{"n_layer": 14, "d_model": 128, "n_experts": 80, "experts_per_token": 2, "d_expert": 128, "d_shared_expert": 0, "activation": "squared_relu", "moe_layers": [0, 1, 2, 3, 4, 5, 6, 7, 8, 9, 10, 11, 12, 13], "router_score": "softmax", "normalize_top_k": false, "routed_scale": 6.32, "balance_loss": 0.0172, "balance_bias": false, "router_bias": true, "init_std_router": 0.00865, "lr_router": 0.00229, "vocab_size": 16384, "norm": "rmsnorm", "norm_eps": 1e-06, "tie_embeddings": false, "optimizer": "soap_variant", "lr": 0.00641, "grad_clip": 0.5, "batch_tokens": [65536, 131072, 262144], "seq_len": 1024, "train_tokens": 588200000, "steps": 4693, "dataset": "wikipedia_en"}
Below are experts of layer 6 (counted from 0) of a mixture-of-experts language model. Rows are named router (the router's row for the expert), down (a neuron's output weights, with its number) and show model dimensions 0-127. Each number is 500 + 25 x the weight over its row's rms, rounded and kept within 0 to 999. Numbers have three digits each.
After each expert's rows: "comes before" lists some tokens at least twice as common just after its tokens as in all text. This comes from a sample of Wikipedia text that the model never trained on. Tokens count by the router's weight.

# expert 71
router:546487494546493495494477487507478471519519484540527523470514542508537513435521503497521520475480488484475487532509498548477514508485519493503495458508511509498555522433514530495500536509488502521561522518456536500493562505473463493471502531460514498515473482518506499498482475509540522449465517470457499504476472523542533483492494503485492473514470502512488510494486486493534501519475
down0:540469533500474523539500491489496488489493499496539529520490496497513539501502533494496502529497542471484454522465476521496526518484513486483484473545510490492516502456497516432482432501484542510513469551481513493488518472512508505477507530469513472532493435499509447519487505516478496479508497507509471482538498517462501518506477499506509462517498472501532557505540562495507504542473
down1:497492504480504555484490485506495481510553529467487517537514499514450502517510485524502507530507491537448478527528477469493504475527499451430498482504499483498506520490514499508531498515499546507495553514491484510500496489522539520515469491483489477504525528520524513528472520484487476483535538491504500454469483440475510523468469463492473544496484491507461498512510543455455483544468
down2:494524527503535486471545486466495501533474469508519501492447483497517522574500524486488513495514515497490529467495480518462485490499497499532465534482457506486482493458528442494480466427517482512474474513515518495516533521467506492488492497505476467516545501476498507492532514512492494498514512506492486469513481470449512442488485506556516519506503512501491516465544467476510554466517
down3:491471542475512467519481500503505502497470453492492452528498475482475481517463482473497489503444496488454469481550443490504499486533556491505482522491479515474521477496517499484487452492537462508519487478465501489527474473489474513446527491455529487541467538489490480483511525506502494454484481486499483474484494521509511515512543498443543504532487514475463482498464519491502535502510
down4:542434473452506497490498507451511513490492484481518519503462522510506513456518535499502423454479498531513514499522492503508502496492491512535501522519479489509459499539445433484519495529467487447501515499506504463475501452491499491502517502523489530476537542551487514481489513496518475491536507529463522493460516473446470497502493499486496503476538467492501511489488539518497494507495
down5:467504460510487509509520516527487464496516484492472485482548528480520493495497498460486452524485444509519501524477483474498499544531477498549468467466509500496431484478489493520465552470486485461481485483484475478525513495514533498474456476502474495531501508500461542475493525505503484527484465459514489557496489454470494549466486472520520494507499477470525517519505517534493499505538
down6:503483493503498459511534490473484499496480499511526508514462485451494468485487445503478505503468515495513497480503551483494482499516516540549499481501513520490470489498543530553479509530472468472512442554488524513547461486495517492479518518444467510523509486497487494539532528477506473511492514466559484498512517557505463522505518491507494480491487541498497478441516468531497489471522
down7:445463475489456488489503527499535468494484488543487467483521497505471479495556505496469527522546487530491515499508448514487508506498517467513538484504484472493473536457482450503507500540486560536492507481491474516472436498499515514456491504469497450499500512510504475543509503498461469510497482493503491535497542494502479469433497504521484527526505503505482505460488488474514533470493
down8:459472539510511530491474495478503495495522503486486510492497490536526497506446507508444463452523473481482504519496480514477501524512494555483534522504498502526521475497510523469495459491504458478495524503481500505454480524527515499450557454517483467505511450502495520476463502512524483481553489479512499488518552456510516484462518541503507462489493515505474540458535504485499470542513
down9:479511524466509473520503506520484469453530480528498501500471485510503484507513517517513546469480562525503494517541496502493469584483497512528502478479534484504504488525514521536483467484474471479507515506494515432508524456502457503466500508532538527520576484451483505540506497514490503520487510484516497513509521523441533507470543483505514496510464505469509510504482521490521527483500
down10:449480511536515503517503522486527500474469545482496518508496498470486454517548511497489472506454503486528492472464503496508472455476501475537504496494502480488471504481498532515534526536482445524531508506528500502548494490495505553509487525492533500492492537502519487505480517511502494519500511505523571492490468508497431522506547503536488481494555504474496469510537487487482428525505
down11:487471505551439470520532518505511525491510456507506517487451513498560491500479502475587500512508518493510518485511496492510505501532511500511523464453492536474470504521480478529529517492495490492491498515505485561471475506488487469537521487518486495470518521493494477436492486500546492466521488483523462451543492531527484482545522452515513497502510511519504531514484499507475490490469
comes before: " ", " first", "age", "aged", " film", " village"

# expert 1
router:487532519513480485491490501477513481498504528525523531479511546502499522495486476479517534465498509483476555501447489514525508457492524486470521477497500486519469536436554512525532550526482532455516513490467471522503525505466530529494515520465497513535501461517449527498465489482512524514481511475481523478494462495480474467460494471499504499451539537516499471483480512494534525486475
down0:502506497481472464460457491477525480519497511511524525534475475498491511490475501473469501553496517483495525475455505477516552483452531520515487494452521501515529557486512515489496493473504515533523479521493528471496542464511504499500444499516481491555559517482479522474472492534471513516489490542461513520522457516476513526477493479486472476509477515515485552512489516483556497503499
down1:526451477501510492461524489537481503505531521510492490515470455524450504529505497490445483523508471491496485521530474495515511464541514467475523498488446462498485505510520474556501466492417522499524495498445516477467512518530486499525479503516460499484511507523534513504488535467481498465520498506495483479483482505450500463481521522486546532516455515522490483520498538489491507523495
down2:512531495476534490462504462484455484505488504487506521462438500477512508515477517475518479523476503497491492515514461495526496499502529504519462500486450525488495524475505518516510502463473511501509519485509523468458525502509491464496465479483485444487523544487503524521502443520523499493530471513491459507540493492524484488478473530515532533528543528485502501448509545451462560479463
down3:492490470473549496493484505500511512515538464497510454498494516507541483497476467453499532517474489515510481511531490487495474594529500486540519501520492486504498481494504511485464514506514479492554448524465455496522500505524490498450567495486471497513541521488528465489540532499454466463518480489442475487527498491499501512541508488510504522496520461501465490507500500496476492478512
down4:561415475526500473517501501478527491503482481446522499505519508508492555477491491528486480483473535513515474485492514509544503543492525461492561521525467481482499488532455497500482480494459553498519484485477517482503496443501465521476526470502463505452542553467508492505493492502527503471500520474492504538504483470465481495493477482518511516497486499488508487519512486503501463476509
down5:520479483454501519491452539513541501537496504471486537486528524527520468510485516476524479482510472499523515492578500465510498541508481494491458522477500567486501479530491533525504503500540503468473476509494479466487511472529507530507512496486507525501462492472502552489469510489545480564499492484493491488498504422495470480518479467547504529494514497494498510501500492531497498456485
down6:491507557559522471498503519502493469494469522535506484505485530478549511443532456487496477475499476510489452483505521485472479511499490490540515506513501503535481492500498501509504491520514456506542540495468518473473479489509539490514521452507425509464518520484540448503517489516536500501491494536499515477518526510490497476516504476551526503559481526537516476498486485500541496510471
down7:483478475469511491479500525502482517509520513552485503488527552429478505507505496513448491526486504484486494469490485570493503484492500457475534517521503504478484529517482470493488467524478566516487511513497470519489489502510476512519505517447499489459484497516502494490474502499454508464504453474538499566490508527532487518465534473495499464472496507506499466556509490505501530466543
down8:498483574532478480469544505488506487514471528484525484523533486529507524481494540503508523510492486480456484506493465526505518489458482546559506534541511511475525484493491499536516517492467461509511486562550514536482492522525521512478501520529443521485470528493504518514457488472478505543500510454482526448517452505494506468518511513542479493487505486493504512481499504481490479495507
down9:529511504521517501509477526519544452503471489520516491456494486503523500514502492499502525489522505512547447501462526511535447516439528484515483483507518500511483498497506513495519511498504500500531531480499508419516540485513421541507479489513500528513540464500480462510497524498457469460474478503518529499471492499491509482477510496480523490488463476480533554499526503546482525499536
down10:492469525487544523504490512536521461470481458477465557503520496466490510538500470495478502506479486501467521490457543521522482494471486502498463508502432500498496518497520462532517463492447471455512510523504505469507491521518525492535495503492526531519488514540489505474487443505490540535501474502522527478513462495483484451482518505533493447546512546499509474508485506519499473475490
down11:537455473477519500519502493479466488511500512517543512543436490501504475511478518514569505495498537497492490483497511434537517500510527528502554421516465505485499518506489479546517467531547508488487478484502493511482449503481476478503487487543474514494536473495510507534524493510511488509499512515475551474488543539479474466506480488481464524501512473473482502499514503499507480467494
comes before: "-", "==", "===", "|", "=", "The"

# expert 9
router:543491510489457492484496470499493537488488510524510535474535529474519553482528459515477523445511496472463491562477483524518525478484505476546528472521492500501512487479504487510510526506541457500512526520467503489481528527481523481496480529457517454543537503519524486493460477531482503470502472522475482493469505543489502463507520484478508470522468540520494517468495520470480526496455
down0:496501469554486516535514464497479493484535527526507496511527522505503527489494463545534559485520511513495530496460515511503548541446512516506510460499525516506515501504477504504539548477522541508486499495484496494484562513490521508494444491486535468524452478490483429472511511533481480545505511503514486521494498535502508494498501465510539481467481510488508513489500537492497475496441
down1:514480504500484479507506468501515489479512484494464498492486494497482522501479522506486512494500523539489489519559514477504505480462525465496504450496472477492489550495503492560506550487490476505524501496480489484483481492525503473555474465487492460474547523559486489466445470481525428479564518458549525523486491488475490478501500457485480481504502481454480477500466496490503511500485
down2:507483525524468531516493498550434476496421505514522491521479504505529497508490465486533526479489534494495502492487487464516471522489537495466461416493521500497488524534521503480482491529491467501503488509516513452471506490515489512484498502513503487532500523502513493447509490467520531500503508492523471446464513442466505498446477504538505515494497506481495502470544467466476516477495
down3:512511497492558486499511487471492502497520478501465471532508503511473506498478488494462495546477491497466490479501476516488522564491479472473474439492484544475487498446487462460513546476512511520564449488519489475481473536500476513471502502516510484522455535474502497478514515481464474460501517467484504499514499477462511493494491553502526474519507458451485490521491489487479515492549
down4:464471523492457569526512521507535496490515492505493499496488521535485544452494508539486458488482491475514477509502489478517486473495545485532521539559449497489489501538493453488538492511466536494500532490491463494501540488516445496497479482490506501499529534505527534496511490498501529416514513537456472510489496503481482469464513472480531478511485479503498482535479503505518502501502
down5:508554501514528483499469480521469504519477470486489453485542497461481498492487484416482477553543504504523528522503504533532545494505473481483473488490483521482464490499553522507439533508489510501495474503473507502491494527555557479475474512500485477460508501513482525519515520474522500560515465459514493501521488485536499505521476508520521516521508500507517502508494468523471482463507
down6:493492516508491459515530541479519501539453523527544534515519506478518495483502509477511481509497511528528471511493514475481478489539472557520470538492509497503489491489558505524492494504496489503513493493486475478532493477504510496509534512463465493460509495495508487509452404548532519516515568501503449513498521518504497514499530540445503461485489511523536527499496493458492500510513
down7:486530500497524489477489469494493453512537477519514515500467490499483506526508519485486531492499522522487535533495494459495483482511536502495525457530492501495476513479542475475498451534518510497497556491526468514531516502527531504460577506549484481486500505526490472490518501461472513484506509498509503534515516499569484496428429475536473517523512494519484506503477517461520470493500
down8:485513508522470519517533472512492447513496491486520501485528476488510499506507486505474472467455543526500496495510487499508536504512491559529474530559453513532502495484495497511486433501501487489506497505477524496502479479503473524480532502533508440487490502502497500492487508437534445496525490500450508516531464533533530474464482535475489455526494463502472475457536537498506486525491
down9:506525521507477493527463520504530482495507485520494535497529527539511416515478483518458503499546507452525475499509478518497436475472470509507496503525491501508521460522515503527506487496498510504558476485480503470501475496546489534450526504542520498536527486492488486554509542464485486518503499493490505493462508524505475527477473496503480495506485501443512523516545515519539500464541
down10:456513532475534518447498484509468487479480532529489508499495525511506507456503521484534510514527505477494501510489493484474505510429508473504459521480488469431523539514500490540536498499486475489528523554467488513480509502497515523510515536494551539534473489472468517504489491498461496531528560512552482469481499500517501486489532491527496528502462488487483533486491466483522503451487
down11:501451512514473510500486467437455539515524505457550501536487489505525471506535517528589469502454515519531563521527482494496502479526499490483526497492474509494505518475460512510505497544539492493505485470513469551464487528501470486501513488497475460478508453477493510495522485491517535469497525480503505481513549507507500492508513515489493496510513474530484478497504521514479475497447
comes before: "0", "5", "6", "7", "4", "3"

# expert 56
router:517511533506477514505513465463473522486539494513509556442519528497531511454505465485475537480497460495501530537481525529505526461469531470501514474516494486499522504517522495517505527523517512478536522521474531481479532514492491515522483504484529456545542495495497449493496465490506500477467485515489533488526486549453496504471506495499481473508445470457492497475520540465504500512456
down0:471481471511500542515485492484528496541503555456544508502474485511493531505476504490485494516436503462510517503417509467577482497493503550498491540509528509511518486502519512475527481507521508511492471517534490438480550467532519501499538508542511478469505511516513503502477521489475466513489498476541494519498488545552489511493493472469498522484515514485489509472530506502492490493525
down1:501508459524483533511496480510465525487521496483457489545465514532499499507473467520450516513527560500517490520525478510488525490495484475462548509489491478525446553493525511481527517507521511527522534474481510450468512510544489476505481490506514450515507508560504460533459555489491491503513507501540497503505500502502524475480486512512460504506492515522478490500489504438550494537493
down2:471423498524478486515533517537478517526511484476517507470524488473529512495544501516534499457508509550487485455493444525510500481453524522506492510501465499476452517521488515511495501520520526519484497507515499465499477552510485526482485498491510500487541539534471482528484503532509549492485494482460477460561533492478490485454485497514526504531514468483513501500497521470501549468503
down3:541501490520505495492509484438488486544501512471507433529490468485499492496503512482464469502504468489476498466465487523505531505517465488478473474524503531484502498523469476495483531488448510546470469492462495506497499501481475496498477472532453472520542522502502464443533516489473535516523504507463479500511505503559538566512504497486507544527511487472508514493487467516474498468528
down4:499476446480507496508551536482521524511459514508540555490496498518499540487500513489496453512445495514506449484473466514506499513487472514529524554506522488526491520557459473465502491531437511509513480472509505492480513503485487480472515467482458512500570533528511477497514532521508509490485501523470497514487493480476498495503503496520486502501515514534511446488536510538483469454496
down5:509522464483508484520503474540483463499485470486500499517558451508460486519491514453502470509474503481581525539492472498532558512550482477480493492482486503512511475478482510534439523488496453505458480516478475499477481473550500485471475509505480500524457513474509525485490463488494479521477494462490510521519488483512478506512480510487494470516548543497486531474506459521513506502494
down6:431467532528524498487515471527509535537498533465494496562494485488500539528510504489529491514469489490527476466523547522468493469485484528480537499512510508467471512487536532487508487513496513525516542496494501487526491522534536502518497518470458549506535468489507471509490535509494536482498486499505459465476488549500485523462543481504480430532489464497522498506481506479495521485493
down7:484474511474507475501508488541482497522482511537499481516503531454505485517539493515511507497486521480471548553481450532521481489528497484533484480477460497488499525517464465532480510517453515563467511489455435497469538521478523510482538474440454495505500470511517490508514462535470504498529507529524505474527520502518502529487520518488496499462518502531510490517469514459493517490489
down8:506536556473469491534513530518547501514498541479519497506523454501549505498505482508499485505498471481491486527473484493476492480491462546517463539534477493552535466532514501479521508492476502494480506469491505479517517454548521505441511462508493528501545476478509475544511513496451572485525488482496500478500502500515524484504535545529517502495470501480525493486496511512478462515466
down9:546517436486489484486507520468529492487520474541474532510487520506529453509478488512492482506482544525512493501524455502523446477467473535519508497501518495541512501519482495446521483479517499474493532495485556437509471489548474518483492507513488528489512524459494476496499544482493534476513521495504499519481509543513507504488501490501497516478533513453524535533498454506516527495563
down10:498521540524501489495520523491507489493418465525476573508517459475491510482516492512521505495542507531471506501465472511483472508494482499490500519471537493521498513542554512523500508503500502555509473542481523549475465495503500478505492512494486508479483468512458525516473480512491502529508497500502543502494505536529459528518539523520462505457541541500499519539489529501534540512527
down11:479430531534487462530533512489496544480466474491494531499466465488531477505481497453521506499508475469490500496491537502536541526565529487477521469481494455534477500479455490540475504501542470491470477533525486496490492482498493507501507485563479465505511530474447481501487490500518519469480484512482539502516531503503458462477524497506497494510514524479480510507525490500495465500460
comes before: " ", " —", " Yes", " Episode", " L", " A"

# expert 35
router:499490514486498507475520487461502532469489451503531516487523503496498496528490497490521534482500481467513465532487484492532483482507503482519544514493489481497489477523516481507492524498571501504521531499446512476478461540443534519476527524455562514487537515516481486490507456528478511489521518514485479481540513531485501471486519492501471501491473463488451513474487539463549521555470
down0:525497480465479517494477490509529480518554541495521513539478479456517551501488495517521553488503488450462502557466470517529534514477494478490444493475503509488541475476541516507507496493490525477524454505507517493551533501472500521518519499467480477509473507456503513530500515520521473492501490530509506489537464540504481482510483509462500483491513492468558519502457532475527476501509
down1:537463504500494500482530501510460494464550499517525473521471507481468492514484479501473462487535557534481470488546515500520502511489461452469469481521477495534448546487516481502504494506489512517465486488454488511476521505531492500530510489522480501496553499545492502513523519499524527507539531495501537461507506494470513459459514504538536509510522496447479498542453509513492463495519
down2:498496551547475502507516523511438490529469484515486519473513502466527588489513490498537474487501542518471488487482498484457520491465522495499516538539494544493491489493473549511514541530513520545489499513529516513527516535507516491504474512494452477515507549523497483494495500492523503485503487489423496479535512505510520505470501514534507539469497491476478498533480472492496503447498
down3:556468454507555518471507455535520508509498492501497502520484509475526473541503519534473534511506483521446538520499486517471467499499469469505531481508524503510459509453490501502459509538486517558517525461478499457511511516456512484483518530504501455512521503513531442483505518472460505481497530501498521493504519494514508488532477494481510491498472468454493482527476482480490509465553
down4:513481510519537466521518487446537448486465480479511510499509510498511482457508502518506490523509477494537507500486489533516487517476472465550549530522481464477481455487461517524488487505430533518506477483468491485464524469496490463504493502555487499514528524496504502459511504546506518463506436557463481480517503463480510473485475468495493517509474529497515479503504505519496475507524
down5:499515450463494432505500495475490467491490511458476510505471534489478478506517526465488486500521464539524517522532461452535544495545489488489486488492495509512512514486477488515480481499519492537526441511500476552520484482529481494505510463497485481491474535465455517494518491471496480525496455487500502542488521500549465568497550499498553512497521531503491499478517496532505494493499
down6:489529499502510494496526470523516461525492493492496578583498528447507540478529512477521527512508521473516475479541501486497498492513501498500525483478510499509504502567559459489522525489447491509531504509511472483533482507500508498514523492502454479454528513480472530524506473502497504527488503532491460515493500501538478494495574515509486478527475530533541468498501503497499490483492
down7:506513509504537539450480467491512523519530504548508510487506496497494490507535486500482496506510490482465483529472475488486469510521506477453495490471488465479501520481485500537460471540465534518488513466514491501529470522456502528472549519480503501474543476485503502538487534517481488525487523536537455497479508452541521515473500509513542500467495507453452546523485557522537518489498
down8:518466537472541569542513474538501512524467532487505510508500484516518491492484490544504534521497485484501495515503504483466573510510459512539496479555470479554520506508510509471547487510454493461520498497500501538499505536543521480490509483538497484473512496519489526513481485512510457526496493496509530504511469505527546500488522532476490522486500497471513519481552522533460458512519
down9:487528556490533523485495535555493500494497485540463509508472505507520535522495531539506551526485524491551460499520546532504490463458471514445475515494483461511469478506509476494443512513474514470467495536499488452532502505509505492475509467537519533490504497469511550505472512475493493480529508492507497481519468493500518466483490528501504458504491487445499513535509490525489496543491
down10:462483530518511476495478502523480450474506457518503518524479498491500500476493534492512536536424488480518541481477522521519481506496492446517467482548484497477461541529508498506519494476463522462534492517459527485479512475467499522497477528468522489482528501547509474462501520507496475508463515500490497553537530482476455505530480503504472516506535491500474487463485466505479454484487
down11:449445504476501486498528459452551498544519487511511506517465501447535481485539551517554498502430471485491508496514489466486539507513502471493499458532498500502462483488463522542480514518497529461539494495473455509494487503517500520524513470552492488470503542502512499518489526478500512539457530516466503509525502498511493479483502497523501470516529496511526532479488490499481476500481
comes before: " the", " a", " well", " \"", " other", " an"

# expert 27
router:529544517515491534508525490508477516514496490452508454503488510480537501520592498477494503485508481498499468527538450481529468482493497482511489477501510485508500472472551498450515511526507498533467518435518494492524496499536552525482537487528513497459513451503480498513500506463489545506522468500471511499503526499478508466517497516526472537498488473526495522455461508492481475530516
down0:500505496493505535519529538445495513504532523503543492499474496516502522496508510457480541512505507458468529513508500559556509523487518513485493488516489494489462513508472521526517520507527504487494504501528476500442539482565499501526538526501541502519542499486510501524500521458517468481488526542498520496531507532512486526464436438534516487508464453493491498517531502472513501526492
down1:507495514505469518538512506539493527483532523527488536553482522536442495521526473505468492492491498532451474488510485523506503517494488497482485511510474483433509526496545494469501514524484543480451501500487441464516519505519500548509534490472520503480530496531501464495499516516503469489496570510487537463506489516468452497490489502534511484485485506454514499510526518503536459530476
down2:485547536505467508496522499509458477495496498458516474504499467557530546506536473508512503501498497504469499493510492514478416507499535522494482493444485498486464515493514483506484503479522478507484483523489513488468460553532503541488457482523515487523528547471485493508512494528517538461508489453478486499487509503475507489453465483524471512522502504470506469499525463479491566474497
down3:518495506504491545474522491485488497498491450512467421490451468515537493495489471489455479510531498490497488545513506519527467560542546511479464497510503529490501489469487452513497515470462528509522506520507478491531506520523498521458557472482491468549510497514517492479481532475512487484534501473529495527512492529490516502462509509483493507532510507493472472473529492489470470447531
down4:529504503472487502518435500501506542482475514509490520531503517504520552519489506505477472433512477522529520510487513488459502487537474500504538504526472470533432563511505478546508469502449490498501479482499487485504514448504439512483484499479498491490547550521487480509488518492524472463475510535499500511498474469459468479508459488510522489503505494496534493518491499546527486501509
down5:464497482468520459528512506503534477522507539468513501507507500503525460511492464479454478493489505565503520527497476500522499514534482499534486487486502532511510527532448483511470509450481498472495461519466515508492513508497459456494463498445555504515500504543474502464476479482458477509476466494484503504524528464504489524518530462514497526486471499496422466504522488504489531492486
down6:504448496486509481485523491457492511491478464524475479521510485459508519493522503510469500485549532495511471475554531481496503529486506506524498508505486501483515492510513492546502484546497446483499514489495520482502476510492505534475512501482452494471447556471495481508460482506527500513483517499499467461449491551545463520516557513492505477506555503526540492497497517485493513431525
down7:496497528462524520506468471546479476479489481504497514482515505535468490502511445516514515523522503484548524503497479486491518499502436498485545489477527498449456513521487516491493473518466523550534506464467460540497454471512514498509532500441501511475533510501509490525511497483497528515514507518525487486498534492507472527512470491439471479490512473515498494518481523527522490466424
down8:510501543519518474506504497506514457542481487486538469468543488506521481463491524513526506500491435504491498521516503516495500473528480520500490485516511530552546483538501516519520469509485535495493495485493497517498446480543567540472463507518499477483523492480442462471441503489491455503458496483494504481511491511514516492493536516467532496488497528492527454460482529501500466532503
down9:519486512515499518511503519504472497515515459508497500512481497510528506558465489493517495533507542491502522464476508465521477514463476483516488494505485522517480519536475531503523489500469508487493501489539553440504456461525493513504508471511527530554567502449509484486497501463440505490488500500465512443515517541498548527501496550486484517517461506474491517457484500466461495494496
down10:489548499497458515491478468543495516461458456527520504495506524494461490462522471450479507497513479515494550534506535518501494509496513488517489485495495513519489498516540483565449518471501504458461529511485524492527461492517484500506474502470515485476488491499497529453489510491515486486552508531530500491474541500510517491535503490507538523472553515519441494486469535462495472495535
down11:517448504476478485486523488491459506548534514477532481536487504521513500477457500480543451491495518538464505485516484485500533482445479511482496512474449520489483473478452493511462483501535509506508479521490500515484500506492492495521514491546485496470497496452504514480506459516531486447516556499429522530534501492489492506509487517527484497519533527495484491489505521530441471487455
comes before: " of", " in", ":", " a", " on", " to"

# expert 6
router:505491481477475526473513463498497495501525476537537498498479536480492482483494499502469506530540467527487528508511532519494502439490522502488504471523511529453501552493520524514494500526492558486537503564493518505492534473499518515470491513450508455534510502469498482514525502508571542491523496506461533477506453534480476490477513496505504467505457467477469486465460499497507487498464
down0:492522516500483520462501476495503507550500509487513502514485456525543554532500550476487493489500518477501518500467485540527473481499503511492520512509493484498473541477517504517523501497481490506526455525484519470462560450489559501505502471523476487532479483503530437532480503510530491530498511497518522456529452531513508484494529465508522531497489515539479508529528568483522527509507
down1:439495496477547503518437468454477521493494472516472512519464504483510565517493455523483512478480493525454521542491512493492537485523540467490517483472514507507500537492525506504503539501451458476527491510512485476477485507477498490517489515488485448526496501519475499492496523476477484536491545455507525507486471504463499483498519494521486554463521539484521497524471544495495514530498
down2:475487533493497521499507470459517495506508485509495498471496529520448579489508500517494543455465468496497483519488467515498500544506518519499516500497525516536510549460476530479480491497525512480506465498533514505521484489488511486516488473496499499558555564499460466502496483503496487515448497494512493479473483456477551487453543503530469528513534483502513476508518496467492492472464
down3:509474498522495474506459511496480502494497512519505503516483508497487486466465488481502539551556534508485514485468456505512505532545484483478490480517495491541474478515486523467488495498467533537519476477470459538496479484514508463453500467477501529583483497486525443511502522475483509443498508491485488503475467545511519507525493484485471491472494481459456525474553500491513528507496
down4:520441488496455505564509507486517512503479506514507497521510536522491494464505515520501472478456528521555486503490505511532498524500510514519553548496497451497484505535453498515455438486468485541476495521515508494505487492431475522525520502506501515494537527498513510475510493469505516519493521503500474523483494508490421500522500497463492529525554519485507484494525519549495508506529
down5:504502469465532527504500493487524484543521507486484454483498488511528496532463504504503432483501470506543492484511506531454511512555436508505488471486538497540503497512493460527464486498471459527502497450525518471501495456534466465491521507515506461492490498541468494528514503484546473559518494501484480530523483497539487524504511521520523510506520488508495540498481499536516474486538
down6:459459502485461483493549513453448499505504489479526531516537488479515522498579486505500479484478520551494440456512509505480490485506484466518498510464523489490484550501529447515481488490511509528520484478471496539519509476489534489489517473494431508502515506465532512516483493477495494479518564473523486492479503516510517505490521498489497498490508523530526537483458455481519485498492
down7:500480479483511497509499546507510476507514545510538499524517504550454521523513485523489494504460477538517502490450488531495505488478465488530471515524506487500512488500482467480485507535469533509515504477507437545524535513545493464473486490487492505514491488499462512506486498491465499489499457501511495518494500499528488515420477530536457514459504465500486487513442514489563523452526
down8:493481518480507514513511514477538521494494476484505501515501435554533480513492519497506531487497511455478539499459477534524534481474458514492493493555485483490521493535492470489489506513517440532546495502519482506497483526492540510455496527492474486498465478500499506542469511500482493495497432510506501520501504479523505500460508530520494513460416488468495505503472518515453447521506
down9:506495492522506521582541517500508494451521439487511550482519503488510494509508498486527492519514511497529496508504490474463411494507492527509485503507541467477521494494496502534540471508507500522504520463535503484524491520524461521466501528487490495478523499460499498537542484477513492461547505456511500458475487507502477509455521542475521481469500531456497516493516515491481540515512
down10:482533556532514517526464521504495504463505478511531529505508443493519516539503476525530523492527497454465535523496521502474491514481465474486505543505533468455492515493509512517530497509477491527466531493495479521498528486504446500485491517481518500524485475474470425478497457523470506549512518479522527467526476497502473481514517510462466500526521519501495497521544469498463457508516
down11:478484471488521482492518523504499516502494537497501500533538492476519498511495522483557521491490501470512509525489514489519466487526490463522474510501519502485499510536491501460538491484570513448456478451530472503530470482502510512500518456546478496478443480458498504515464541472525481499514508467482533497497563494484482523520481513497471477484553508492467499516471544527516459493460
comes before: "==", "-", "The", " a", "born", "In"

# expert 21
router:523514524524469504510493495489495511489540481529499518468541515516521543456506469509511514483476490463467508518483508537482523464476528461553515477536464472480529504488526477513531527543517483533535512514473524485496523549520496526478474524465532509501529532514506482484504457525512489482509491539442510478519485519515496466451498484481476480526487466489507511470516549473524516510446
down0:553531525497478497487502486509477504518460521517542500500496506518508544501515492526454542496497510528529502495456507497531535514455512538488482486525499494520502451482498543454502520492463501501474502489492526511489543482490520526514501528507508482561529499534500479508497546521432454525496505583508496492483484561488496499513514481500520509479523491462496526519486505504539504521532
down1:519510501465499508503488468508455491508554513539494496503468516525508500510542507446476479494523509532523494518509517504509502512540516501461513509515459490497497530495540505496519494508486483479499491480458499453507508517542488527547486459469493504488585494549505503528509506500510465444538538457513506476533490480482461491505523491546467532496542474466482524482494502518523502500454
down2:498506513479494505511528478482459490498448471513492500476514469469517497508531500485532465523506499500488529461468471497509509528496518511471505489453522486521502509467489535520541475454433467511481485537524487489502529523460524529504452462495505511522516544509507496491520500508527576505496480501484477526520508474519511481497473512521471542503440492486481508468540467476496546509544
down3:504502488477524498560499471498508508458502458507518495537529475504522497518493444493466539496506559529470505466497449475494552501538509486486487500460472512509495497447511531505519505499500504496483472529529487474537497527510476510477464475464501484556508504499511438523528528485513551502500502462501447506510498512525504497533466531451490492499529508497483515496508499502482520444489
down4:533474528506471482523506513521521478466497462512528507501497538515517461494491542510502481506565469539513450550513511500486482507510515498515549507524458482514470478538475486505486507515468514515520474490476502467478487499531510511504517495544508518498551467513543505464513515476495558464517487548505495498528500494452505505505497491499462576466519449517505490493527502534495480515502
down5:501525509473523491462498515502479498529524520472476497447489516495513481490491485464476493481471425494550502483507473501499489535539496504492484484519479514509513498496505504504469486426515464476469511464511497508532487491529513468470477481515496482546484491516477522508465536488516489488488468472517524550479554483490532528564492510507557556524514501484460520501478483534481493485513
down6:446494502461481483481548483475505506502495515487497561501504517497516540502535474492546559504490503480489474493510490476451513471496515556517483519488498480491508533472552456466508491499507504493513525508470468535468499490535515498513527511465468534474497491481512507535514505520536504442501520479503508513517491500512521526453522505505508441498497511475568518500451509526521543503499
down7:450488494486484499544534507540502491511522469511461495512505520507514547542463527504507496527476492482504502504531494492503532524525505493514532473508524528519495510444508467477546484495504491520471529491493480500451509505504483487504523509474559538524488484501459545517530530469487478542508430515532497508470479473569501488468505496487477514529552496502488492499496507497506483465555
down8:503503526518502505460473459478521462524489509509564488555565471494539498499454521496503468496514503478464492536537453509467516491505483519514496464546512522493515473523538497509504481515469461488510478494482507490489455506487493478497521452524504462488517499510471475484449506484517446499515489476453537476505535542497518501487538529501516499498475499478497475517490513451490463491503
down9:543511509494562481499450547479459511510489508498513515555509498515522557538482507495485505489463523519520503521459494486531468490491489519515491486499503525473550470522503476506517505485521466491554518538520519439515516506495493506472499439535504538554557475498488531477491484512497520503535487466486478497506517497475511511549492498506524505500473495477516542495481493475514476521531
down10:491514537520502485488522470469505514475526464487517532495517506498481524476481476479508480445488505521483526522528517514482475509439467507485454494494472514486517512517528519498498499509518482445529496503457491425497552484496472530511512509469538496503446497499490537501460487519462484483505499533511555448475512530517494515502529524499443506495505543529487529493527540486526498495524
down11:512463481521465493497532484493535520466533498482524530515479477529483503502479500512580463498496513533467495470493513452529494468467520494537493463502514477504508536502475501537559504492553518465508504477478468483532486535503488549499502479487509489468470517478494506538476503515499503465542514514441523513507524544510478491544507494498500463484508515517495508447503508456486498473476
comes before: " was", " is", " had", " has", " also", " would"